{"n_layer": 10, "d_model": 384, "n_experts": 8, "experts_per_token": 2, "d_expert": 416, "d_shared_expert": 384, "activation": "squared_relu", "moe_layers": [0, 1, 2, 3, 4, 5, 6, 7, 8, 9], "router_score": "softmax", "normalize_top_k": true, "routed_scale": 1.0, "balance_loss": 0.00647, "balance_bias": false, "n_groups": 4, "groups_per_token": 2, "init_std_router": 0.028, "lr_router": 0.000689, "vocab_size": 16384, "norm": "rmsnorm", "norm_eps": 1e-05, "tie_embeddings": true, "optimizer": "adamw", "lr": 0.000785, "beta1": 0.9, "beta2": 0.98, "grad_clip": 1.0, "batch_tokens": [32768, 65536, 131072], "seq_len": 1024, "train_tokens": 287800000, "steps": 4204, "dataset": "wikipedia_en"}
Below are experts of layer 3 (counted from 0) of a mixture-of-experts language model. Rows are named router (the router's row for the expert), up (a neuron's input weights, with its number) and show model dimensions 0-47. Each number is 128 + 32 x the weight over its row's rms, rounded and kept within 0 to 255. Numbers have three digits each.
Before each expert's rows: "mostly gets" lists some tokens that are sent to it at least half of the time. This comes from a sample of Wikipedia text that the model never trained on.

# expert 3
mostly gets: "== ", "″", "=== ", "He ", "==", "|"
router:060153151139174162116119162124120121123195095088091097161137102158171147113097190139088135145118067148121101093128093122155112118140178119099116
up64:145197163087120138165161178145150135091158115139111149107105135106114218214145113150106089073178090162108110179141140137126126125117122123096115
up65:111112124128111091152150146164138162129138097132156093161096166116112085153140090119146107146145148157132113186126104169130131169072113175157105
up66:164117184098127121156159180155113139141109113091104062156094084132137181136152078089139153097097162097133086175153157090117112199127102166123130
up67:114178158165121097147112173145130136155094113111094138141181113165078107088184128133108152065136155115091157122087092131112124112173166178163143
up68:119058162135101120150170103139138179103071143149135091046075116117113179163104067078118152094118136188072110092134131133121150178117145156152153
up69:151098170120143095150125134082162126100157172088158148159167085103132193151098141125162123191084158112158128116140117161133153172103124123141145
up70:137175136095157165156145156120149207109150104138131123208150130168163154150072126136093129082160235130106157095141166165148096182144085154120087
up71:154093140130159124136144110163100179118090113127164119145053066163131154135086121171164151116096192141149122133168168222111161132098056152127087
up72:143095176114092151106140087087112150109098141176102187147137164131133137139163066103141129109134105142122171149091105164207146131215098137111131
up73:122178173131133159102076158099130143103114122175119102128133154131109118111118150128159127190106162118103093132057172109122144180124071171176151
up74:178096169123135117110135135119068125162155105091085122175085195177114085139088083134134124110140104077161146155148140130109130197168145049158121
up75:132156167155143077124122142131148148141129153137131058145143156146131104132154128097200142167163057133092141113115184109091114156147127180100082
up76:136092136165124099153171166105124130147103066114155121086132133136087149108144127094099092082116164131073118140097121106147101182116065120158064

# expert 5
mostly gets: "The ", "New ", "Al", "John ", "Sh", "Mc"
router:137097142130211151098056100156075143128160158175149148092151100149170144091165139089151151076114151154147104109124115154151131110164153133171113
up64:122137127159168124082165144178184168094171105099061122160099148116134112152168099089178122134159131131104132137117136149105144147131102140129108
up65:089180122166177144125207149129104109143098122143100060129157179147091136130098091150129127104133115100178145127094191171151131199143139136126103
up66:083162114166160220168132145149093123113090140170129156139116108076132193136121141108120198143149194099143095122035170158090152157139125192087192
up67:097154131136128164158144106112129132128136135154125128090131094129143137092075114129167108147151111107126122204076123100073140116150151103123103
up68:133135149134112161115171101130125128140101176179086141155153081116083118140110162124066099155120099084075083102086097099140145177160127126160053
up69:163079178064138123120142101126142148122128139140080136123107148119188132137172117116196098163154158119151154116152186101127114122128155124168135
up70:156159151125157198124129131162142156085086130199138093147073150099101123145086098167129126137070150078107139126115119118142166148109133124134168
up71:131166133161155098118145121130161124134149116099146171173134132120131094146075145146102123140096128115144097109086139156155090141130131060047064
up72:175115113157068185111140125086119111154158171121080129091114137081088088150129082086138104138114117107046194164108111127107115119114123055089124
up73:130109175136126129131168191106099176131127149118115126150064099088137133144136149085170148178111133133092126159142147150145092153085146099088141
up74:164164129197129119122122136127144180118170132162125169102115139102075183127188134100155160150138146171092060131129182182199117203080072092173162
up75:154159179077129136159108146178158119095106118170179072104182167098110110129133071109127096092196089129166141131144133093121058147120094175105132
up76:111148171150098137098160125142157148124117164136158152114094161086151122150115119134153161088100170114150142158073156139179162136111087132150093

# expert 7
mostly gets: "% ", "have ", "). ", "had ", "000 ", "ton "
router:125097122058066145198136119114083116130110126147147162158114100068187076181128156138108119161139181136111167144133109127138117149161090150190134
up64:119161123116098153168115199093084106140048088142162113172086122125138187179126132074076154135119141169138128129110145147157153132102145092199123
up65:104082093189133175144127140166104155081130091111111074140143116114124162101137125155134087187113085130159138087115126132159116141147194173118128
up66:108138132129189190118087094113153170083103116132129119140062171174096110119181122097140183150117161094087085209095125135145101158168113139199107
up67:116151120159151100125131188138123112144191194132116093133113112203101115124131213116139113113072157164147101193157117189099104114130166155151192
up68:135180138140165085149144087131144187147150135168152159139076117117110135121119077087077135137133103106142134103113112194114174197148158102141096
up69:122078116106137147134078178145123156111093104150184091184043072143152134111145161112118101148116087123117135149170196182139137180093180049092106
up70:122145135109187139104157121118107180093119182126135117109126101175147139175086101134192129110107135076096068123188139124090147145118141123126143
up71:170166156151093156091098153056105115154129149125112192106132097118050155123098110121139165141076069140147060196128126085120113160133093134094160
up72:112179148164168063158134146139126133077137150085059100186142084113137125175139068118208131168057130085134177103111082149191153117146174147120162
up73:091094157136092120077084163092111183105141112160096166086124103166110106122137109099123142088115090157140130129124145123166147152125017114162120
up74:127096096163186186108065185050101155144068120064086149083097062151094120166111077071107131104201149149128113131134086103178172078108119120149124
up75:202106140078120149123151154162144166133136085151054124082103128159144098080136093116104138103146154138174130118134145135221186131068101143111090
up76:128115153145157065110115132126073126135162117138113131193166099110099093146080156112057121163160106123201110190071149115173122112085101136160070

# expert 1
mostly gets: "in", "re", "us", "i", "ab", "ul"
router:175045080199208125045116088111097122141103135072157107139121158184108111179122116038155109109142167100134174136090144116105142076113159093111113
up30:150145124061085122122174124099168138088083122128160124092123133154064046125085096200129149167142082121116063173147159124132148143065157158128150
up31:146167173079110097134135160087097140133092139184163088130146123138136147149071147168130158108088103067076126163153125143113099126121079151110114
up32:174156119146172115139106170103123129102161105144151115205095163123085084130151124176082170165161141129119094105122137170124144107096079112150129
up33:065135146117115078195110115116160139110197127159153152153158126067082158140076120161113097182150144178127112146113152096137081097117088102147094
up34:131107132135121155187101157158155173082131105166128139139190086158113109181133102190091157120170052122166164064143111151085108150101164161134125
up35:145151169096106183119122142104149131156126118125050167118103109124175090161065174153150148114114148150097103182153088088109137131110114214152169
up36:096121181170088105101121116139147189112089147150131119135174142134160130058067149160183086139148111121042107141152103107138137120149107084077167
up37:133093099080167130167106106137132121071125128166154119131108129074111107106121145138145136092206070105110128095075137156093075115175097079150070
up38:049155169116123101154180179104153174109119121111111159146041104103112134150123089218116096075164186112166093168127151167156170117119108141102093
up39:143152176084080163199135144168165106156058104167161088140130105129135168112128138150149119172094183099112053151095129123175168107066102122158109
up40:150172148084167125132126175159113121160079096147158153139131140108113150157119155125119091123148109091116156117149162132117131137091152190134172
up41:171104116114107193185153142111152150114074132170137150115147139082168109070152102133101096128178139116144129154106087162135106149088090097125077
up42:101129138123083159139119115158209133177119124146102110128095161132114126142075114094161151145144116075094109161162135134117136138090081153169141

# expert 2
mostly gets: ")", "ation", "tion", ").", "ent", "season"
router:074211127076104147137167154031132100152096107096129139164121093174066119110096067102111114198112138147106080176137155145166134135132090091121170
up64:170142179139153125068144135113127163127136121121114154094076122113122118146122167158102096089161093087133126119148142150114117112102116157089107
up65:200103121161148108110165114125100144089110214122122086138128141122150142056136116149135197084106120123094110077123086117127138184102132198199146
up66:101171113103098089191178150084159139144116130155101043063067146129182114176089126111124119102177152105142130146088149102163160099127170174131060
up67:095115133189135162184109140164153158137094161142089104141106058130111084103100130154172093168164141116159063111141140098176114155129068152083097
up68:151086098114100106122113144179148122134107165182118153102158141052170170130163137147153171081124139070144104124120125152110102134088138163114148
up69:095118139082121119176158120115117142140169086098167106138166110109078078128160139118158117123130161156137218133204099146233152128068158114155182
up70:124176105152145086138221130103098118109203099168078139123097148155145073130123149118105132107152083126191142183072124167103086143109123211119128
up71:168132124063162089106116134127097137110182122140088108177084142160104133196135169060149140141093077165083120160130118133142155117134175164163130
up72:178072144064118135105155096162167149075121140141156106122091102149071109122168193162204098088183101137163121106041141112141131149172105129115077
up73:141193139176097023223157134152119108133097149179122104178135072133093117179101106179086146158071101116127111168099152112136128195151141091128147
up74:108112109131135106143104135144116161124084143158113093179096083200107147118122135128057162123128157106182154109173159126150173127161125148135065
up75:085174155145140084080119116156117161167138078154067157138114065179142105081074121158140092167096164108140140110128132111114108127159111104124147
up76:161091150082138133154145143114118164049081153157067122100091113098098118085099123152132189074137173177165121127144098151174101125080158164062075

# expert 0
mostly gets: "for ", "from ", "been ", "January ", "between ", "during "
router:221089149117065089151130120177149148132063123175125064050110188088117173073152140181140074124147052104114111147200114148123114181103121155143087
up64:148147092090112103141114111088094109082096071138123093160090111153092155131121045146147151116165097144136111124126150156154166193103141166105085
up65:146135121081155153173096196070118162117101159070096113141118116126100075143114126123103191156102133101117100180099168136150104165141189201124105
up66:163119114146149106120106147108153162096128130098167127115108128117120110134131122095123107180157075145101177195090093167174136076188135080147115
up67:128100143186090125167125122089090158087115158182084127140139171091093138127110170143099135079138109124127084130093139160171132138141088137111104
up68:118115121153118072106094196127039176123158134158048139093140093111188134090132099108147070142141136124097138180141116161164126179142190162156133
up69:084182095167132127149109161118196139099138149107131165162127146197130148151151145109128149118110142100113175120132131128088096085160103067104091
up70:130206162137183145107170180098110153124137138101119036156102162107111102127134046089140106195178135133172202106173127089171113096140134123150110
up71:108085107101105134165198180132149139111191113094122113137103160147131145146127093139122117160095167053140135110091166091120138120108098155128161
up72:091072170105139129166112119099108144103145148082119131072174172184079139050121159115128114170156086130105160116134126129118149082123114140117177
up73:110111125160139079096144102129130157110157161142054158148116149159149095089100142095080102118085128169148155123102174098127128053127109136208128
up74:123079105131166121089119175096170169188163111117179101180140099157161115198108172141115128106127102146133110145127149198116200140096104108169096
up75:143129160121140099123121124117127134127147153090087122139085138124174153155118132122117166077125168095128146145120139150099133076101130040139062
up76:115069134198114097076120136105128164146077194179117117128145121101114131148107104062152139090145159127152114123149120132119176134106116127134085

# expert 6
mostly gets: "and ", "but ", "or ", "\", ", "while ", "), "
router:127169121141084123154155165138188139100126109242123180174163152075099133186134071170183210116128131081177150114066184103119114178161118118073097
up64:086081106132165114143090163103099114101078078139147128212083128142111153172142141107187139111104084104119161151136098155113087136146140093120122
up65:064177146182125089162123127115148217156129141092182133138126135132177137123110101097148160111121106125149096145076082103211148092092140134100103
up66:115097099062157116065153069128123170078190118163155130179088172118143162144109133106116123088039100121156098119125082095127096122193097132167112
up67:108150190071150126082112107123153141111142128144178107148116149126062157137134079177116088097110139098079108115123095155129087105151143086077143
up68:090107159152146122113110120158154120044115109168115145126128114109068120148163177150143089138102153159112130107115117123184091142171098089191087
up69:151115123099154153114103179095112154145070187150119127054048123180148165107129142128145111124114155122104160137182140209135131132151087092190166
up70:111100124147106146138099123164148137108098111153096103142094135144155152136194084098176106149147122164104134141121156125100157122167146118154120
up71:061140139161125135176154106124084148082121127123092158145109151103103154085077100147139153126172094127137147143175111175128098195146102143108164
up72:139091163124071128181094151154152156076125117113139086134090171101117130165159103102137104167096147140168103099149165118121125131081111131172135
up73:108109122164165154087165125168161128106095136139136172124044083112100073142161132163108111081139118082101180156118155151177113102154089086120151
up74:165105118099106119175135135077095122065155135154161103068127168112098172143126121114130125083116108087139113117100072141124138144170163165135102
up75:092160167138102135106152135153109153109139054113172083177130142138080155187167153128175041092087150140104118135131111166187171135120098103132188
up76:050109120157232132098165183111153152152159112147081119099088107092098131112058097145143141122095165129118197126097104118177151181106145162129211

# expert 4
mostly gets: "He ", "- ", "195", "−", "202", "he "
router:137167150151159066115131128167125124098156168177092121113102145141090141118108148080093123089127160138091119105161095122088135096085096154149129
up64:101080111145182089117130141103149133156078169134121143153132128111156173126116089096118184109089094183120173164160167112147151092180116124112081
up65:175103111169123127075127136132134185107126138109129107172180119097095084160180102136074108120112113157150158142110097145095122138137101160093139
up66:119147148124071110080113150136089155088139145113133138112117104115126137155166172095122150163052136087156136205097076107160155125136099188147111
up67:092082110188138079104088158080098127074079145171134115189066180095147101129126109100073095123138141077158172130113149188157121157143168175114161
up68:100156107130110065128070177133181105158078118144083113151078121186098096168100062158154073144156182161159098152085139214115113195146136140139076
up69:194095133077144103108105111110104135139150139089109142198164128153161110104177160144160166131126051191141101159150108169125078140127127124143116
up70:163121189062111082111191148152157157088039096126058166105126108113157127174116088137104110135133166124119178121161129043103136124089195182154113
up71:155172150163129092063143142140085151122108198168137126145115184102127172140152107136123125132086173118160172168138083110155097146111107130110115
up72:095180128143166122160157088141181143106091129114146143105177125152098115113142121078103155107086110170156109179157152106130090120155134116131123
up73:159090174111150115137152107169125163150091140135119155138079088173168111199123075155112102134149178156165126150116096141129099139106129060129133
up74:077127159116167089068181120123161128075160059140119115164134144103095172137101130149118189183108153185189093090104165196148141140123126145109095
up75:143090132074138091102123126113153177104159117098093113091103155177168099188117163126144142117117127102157139133161116171097087152172092140178144
up76:179177123138111128106122179125136158077135146130083119103083101158163114169086112119141127120100107093109108119115160111135100133156201101098060